{
  "n_layer": 11,
  "d_model": 224,
  "n_experts": 256,
  "experts_per_token": 4,
  "d_expert": 96,
  "d_shared_expert": 128,
  "activation": "squared_relu",
  "moe_layers": [0, 1, 2, 3, 4, 5, 6, 7, 8, 9, 10],
  "router_score": "sigmoid",
  "normalize_top_k": true,
  "routed_scale": 2.0,
  "balance_loss": 0.00258,
  "balance_bias": false,
  "n_groups": 4,
  "groups_per_token": 3,
  "shared_expert_gate": true,
  "init_std_router": 0.012,
  "lr_router": 0.00128,
  "vocab_size": 16384,
  "norm": "rmsnorm",
  "norm_eps": 1e-06,
  "tie_embeddings": false,
  "optimizer": "adamw",
  "lr": 0.00255,
  "beta1": 0.95,
  "beta2": 0.99,
  "grad_clip": 1.0,
  "batch_tokens": 131072,
  "seq_len": 1024,
  "train_tokens": 683400000,
  "steps": 5214,
  "dataset": "wikipedia_en"
}
Below are experts of layer 8 (counted from 0) of a mixture-of-experts language model. Rows are named up (a neuron's input weights, with its number), down (a neuron's output weights, with its number) and show model dimensions 0-223. Each number is 128 + 32 x the weight over its row's rms, rounded and kept within 0 to 255. Numbers have three digits each.
Before each expert's rows: a language model's description of what the expert responds to. This comes from a sample of Wikipedia text that the model never trained on.

# expert 57
What it handles: Abstract nouns for study, work or treatment, often after for or of, such as research, training, analysis, education, data, treatment.
up1:215151110067113117102173042142156172087139106156080172098184111100081091188167135131074157071096097076129125133115114145154148095139097161151165073134128112137134170114163126211139151066084122068200148113113097108152115104123158150120076095122109125122080150084093168111132092099135171117182076133105078126087107188162131158143129157164094183137159125081139173150140144141164111086152093140131096105151077137179162099115101136153135128111101130087154139086134051200154137083135117105100129116137082117114129158160146132145103178139157118171125112131103140115058113107084084126089132170122125146144067124140144116144162140063141183153125153110149082121138114147162142077125
down1:156174096175120106085106201105119130154162139113093131141151129143129075171182213098126191139144132168186131170107111182099149185099139133129151159117144083118117189131125145121113165156172129108137073131111218120111139125115085142098136197171094096133104113100182118101168073114092132084068112127089155085074096159135107107145041116149156169133108118139126083138128150112093048132092120207109129151194080120134143121105126102175179107147089146112182095092133160148152122098162134112125123122127133141137088120120123191114132184096111077121155141115135106146125139126097154111147111112111144193180145130130158159151206191113121107072171154166102148091073137166153123129138

# expert 37
What it handles: Possessive 's and possessive pronouns his, her, their, its, often after a preposition, such as Morgan's contract, on his speed.
up0:149106195120111170124144149101174200096134103074118114075135081075119111186083127161158075148145157160133135159128101135113136117181102111140179094154140138133155061124116180158175100111145146125103092100151095121125153202173143118080139165089127115118154149124142083090109112078122136140130089129139078147124165088103138146089136105144072177110160128129172054141114148056131180091150122138090110145048149136117127070162162071161178118094172082142091185098150118133056146165146152152154151089154112122096123119171102193152143181139149139147143126063141153168151059172131094160152099105147187111081102110106087122101123112113150155134169117168145149147157053085141123131130
down0:097120125167080081130152116109165149141131120109121132174113048153166105099148175170143097123126124094168142167119082157115109104157129105153147120179166114133127145120185107140116199130177147170173158145114115128139110142158129184118135089097119165090070124119070047076097118108096129164175093136116144170135104150100150084115162186109132148120128121130104089140150114173105121145167091124129171078115144118130138086136118121193067163130127105177175182127113115126082009141165123108177078167125143072182177120135130099088101105122142142138111115105137151118138128243202082087111059191090163112163120097119156131128128134099133193121113130124127142126152150164122174082143

# expert 15
What it handles: Nouns and verbs about voting, backing or opposing, often in election text, such as support, opposition, votes, seats, result, concern.
up0:108169169141072140167073114142065142133214119123113151093155068119136104136149174144129097110110165082094090067113113129122162093141161151165124140181088130144089108150147124184074148125076159113097130114123101139096131108126088128100123131137119093147143105165081114120109121121199113101153121079144078097101086128074142218128105077141134136120174125125129142153146150129131123162161117146132066099133081118124142134104082139170128184112081128083170151130095104096132114127133112252057104161127121100213115117105148068150126070189095149129133173129164127113114025118081075135109114172139117097131162137172183140105129115140108151141094159145144104146090112141195152139111
down0:120173146116165134160144075085099194127145136122100141078143144125189112174112122111092191126109131079110093155136159141160099150156114105129115127087202056121127163069152093116097205184123102108164183118117157148069149158193121077141141123177102154163143109153153129124124088159120128144118137117151113097083109160159129098210115044151103158140137157153071157111117119179108116118182185159164113122085190174115164207068116116071175134133115150160138093139132140144098110102087180153102121212152158143118124126087112121129146150188136104137095147125139170169109093109141111076120150132105134164156164152141163157160105139139138151083106160156132074136115177125137150176190

# expert 32
What it handles: Abstract or topical nouns and adjectives in prose, often after of, a or 's, such as life, career, peace, freedom, political, talent.
up1:140116096090132171106113150094178145141097091093105117113129130116145101088151098101108087155123120179089119118123112108185089089148180113143172124111131143118100125168126125175142132131127132143162125085156110168116113183146085164103120137122192108134124081146155118176143135193192166108124180139159181117114139092153040147095119117140111111116101066125213112162118068141139178115145039160087110171121147097111077148116116137124087150040116157128166184133092135103113160070085148161159170105118047104130169138159107118193130155137104138150120092132099123098086074158096166124107188098107161117066111132123100124112115152115098205110135205137121107082080064115134115139088
down1:176081137136093134104109120147146138101112105105089113122116141150173087190168183150157149189096121132116175160112094112176172068122166129139119124114125136105168125099161135134116117090124120107096125126139034119077144142134157180140083150163062122108144145137126123117174139186102154174134076092198142163097108077148055138149137116118075079131130120066160112144106088195100140123164170161105157109098084151062165154121161162081126100123086125106129169135131145151140144077124110191136077213145101157066096100071105098144122118112135114136176133160173110067159074086099130119143175146132154123195152180149138126160180082132105160164108141085127154124092150150106182162145

# expert 45
What it handles: Nouns for published accounts or commentary, usually after a or the, such as report, review, article, news, comment, announcement.
up1:153117112180145146114092168159129162112104165184114083149153155159133093069079060114148073108115124165097166103127071132139154096144092151117143130170124180185121153112138164118136050146125149094173106177140130116128154135127115179098090140157161113116140164114115143160120118136074128138134132127068095114159041167168027123174133119094158141144056161092138139163153142094192132137105167190187098103125168109109149121107168101132145157122131152120075072129136141145094089118122164120151171136183133161103083115182113175089132124151136110093155164114144120102180156068130185177132163110122088103160116089108016163142129132098116120183145085164147132121143075101153112117121
down1:148148130218102100107122106124088128121127158124134128151125112121127113088092095152094142101110087118191084138197085111188139167107095127115159162106088114108145188103125163089132130106128176111170099110185084109092158141092103098189167125156131167121137111108138168110107100143142128114196072165078116192190157149189105133124031097120160146130169144135143048182131051142125122143124158149076145089152113137124136128152109156152144155119158104169160122140093086129126125143150168093169128165081164104123097136118135184122097142179170162172097067087142118080186157155108096121123134156149130126153155108085112100080135188139114080167175141068165153110141138144127078087193

# expert 30
What it handles: Verb stems awaiting -ing or -ed suffixes after by, of or commas, such as joining, linking, depicting, plus coordinate primes and mid-number digits.
up1:126137133130123118127145147103169131151120177137089106163108174092135121157166153176037152186153127133122171081123124129140078112115119183164122117174167103121166107096079086154099161091127097133163148130138130088142094113096157136124143118133151155148117139078191117148088092152142139138151124150152173130047073070100072181173128105082130127114160056098129142113102107144158104134150133132091178125122193138094096106066118124118069163113171134109097139152106075152163124128185089147058146182135120152078094129108176146081127123077112125096153154107041106107123142108098138051113179112119177085169139148112108140141115198176062160142086141149146170157140190159172107126100
down1:144152130135122219090163128138093187131091163166074152195141118069106135126140085094087119165147137184110122118107132110181097168140122086137125169143109142175170117114147113112120153140162177085101133102131124172161114055100142111099076075159154118129116099130102192062134098118118048096123170095116162186136117111149170086115068144118183157114090091136127145069111173132122129132067159099080134131103163115124089134142098124149152108114096113124080125162133173162093182145070151107094131120212116118142168150134130095138139100067150139113081087175054128137185079095112166094090164131165121161142127150126191173135139137071162110111135151148091159140130120170133071107151

# expert 44
What it handles: Noun-forming suffixes and technical nouns in scientific or expository text, such as -ation, -ism, -ization, analysis, activity, process, conditions.
up1:075133096160081171130178169101102082149113111169156137131156126145130144149138126172109132153120083097140217188129066097103192141134108110130150064149171184083099121135096148112131107073114137108179168110136115161102156153071133112129123098118066148132124161142148164110122134132098092163148090114087147075159078105101109152199153139150131091130186117084146172161123104134056143127098148128120157114108197131167105099132082139137047142146127183132142110110087142124097162106088129120107132171156057155135137166146124189126141099119110100161137165179119095162103160091111135144127111093124116172131170108069169113077117136130123157139072176104116105182143149161191014143107
down1:126139162163097120145184104118064084124039139134113137141167127156143114210103113152119167176114133170108123133143110102114148157117146122148149123145116167121099129177085186173115159112139146113129117165155199164159110177172118131138113149123125099098166092130097146120134140121188131117153157156083118098136096127165120111190202139138122151136105194176100080168137072118152066113086142100087120087120117104161171047137114155154180087136141178096129131082167140098165120151142094172123126128225119141096105099147050104116105101056072114146170144156131117114149107080125157125150134164122068135216144097201087116132094121167173112180130127149111119111168132098180109126135

# expert 60
What it handles: Month names and day or year numerals in dates, such as February to May, June 5, January 13, plus coordinate digits.
up1:117134109127148141123088092130137128088127119159154167054209082151146139108109124130130113105048088124114103170120123147149074120134138091046131111149143167138143181146092083203152138136054117108139234136125146111152137211125124101137127129091133147129106133107084154067109141130096135086146084147107116058155159168107118105175077126194116107104100133130129116163066103134151117130126113153142091147095118053137124095118101124121097088117165140089201120091124090164160089117134166109168140121075162117143154148152153117084085184123091088094160149142121208110112088102129164148138149156084124114087068110100143151110131123074155145054157162146086130077143080130102169117144
down1:154108076138138143134118114139133167139119113146095116087086122115139108144087103047204089187096113089087164147134084168150119127117109178102102115106081134137144151215124105140122134077128089187114146129158113146182171141153138107103160167047169110130139092082161143088157148148195122112105092136169160154140134117126098103159060135109220128144134084169114143153085128144096132172144112171095139130147135139115139117108144146138143110150206096203115131115104110114077139158138107123109194121149181063181132159198152099099130147156166094128134163122147129170062134169172084157128183129068092097123175136102160143102148131154104167102088176089191127143145109167172145128147

# expert 46
What it handles: Last three digits of years after a leading 1 or 2 in tables and charts (2020 census, 1970, Chart 2011), plus other table cells.
up1:154131133121137118132089121208110107170106153046121169143155126134128126132145181117107080174181142167068154136129161118117115152201067138156106108085096184186151062123127133149133106136101160114144102116097130122203123128075142147170126095112138108108140148134214139089143088127098142090156132133144100130116135160186153121154135085099090154148141112117127151148169145150059127104084093092119157123148078065155141162089131113124196144066162133132083175142156143158137162064134130136131109179197091066090149093137085153160151102106105121099089121146116104105103144145127110118144148185089146098066177131104148129093118180056128099057085199142140132152087120158123132097074
down1:120092110111115122098106136143131119191157119103153099087143139161093125108179120059148209115158080139118131167065120089109136128147161175098145134116160125045155183074090169144151171124106114124178130150103102172108095107071118124144112164137085188178109074080223109074062154116097159105140131181127053075110118145083152163168176185120131158128155138161124069115168116157104129151100075124081102129136114073121128089120112101072137117158169109129112127079098145112149048154116161182181129170165153104111130129147121158092093119146130144120139173155176099168122105159116148175122139127094073187161103168124153120096128143129143160094108186150133118149127105142125146164100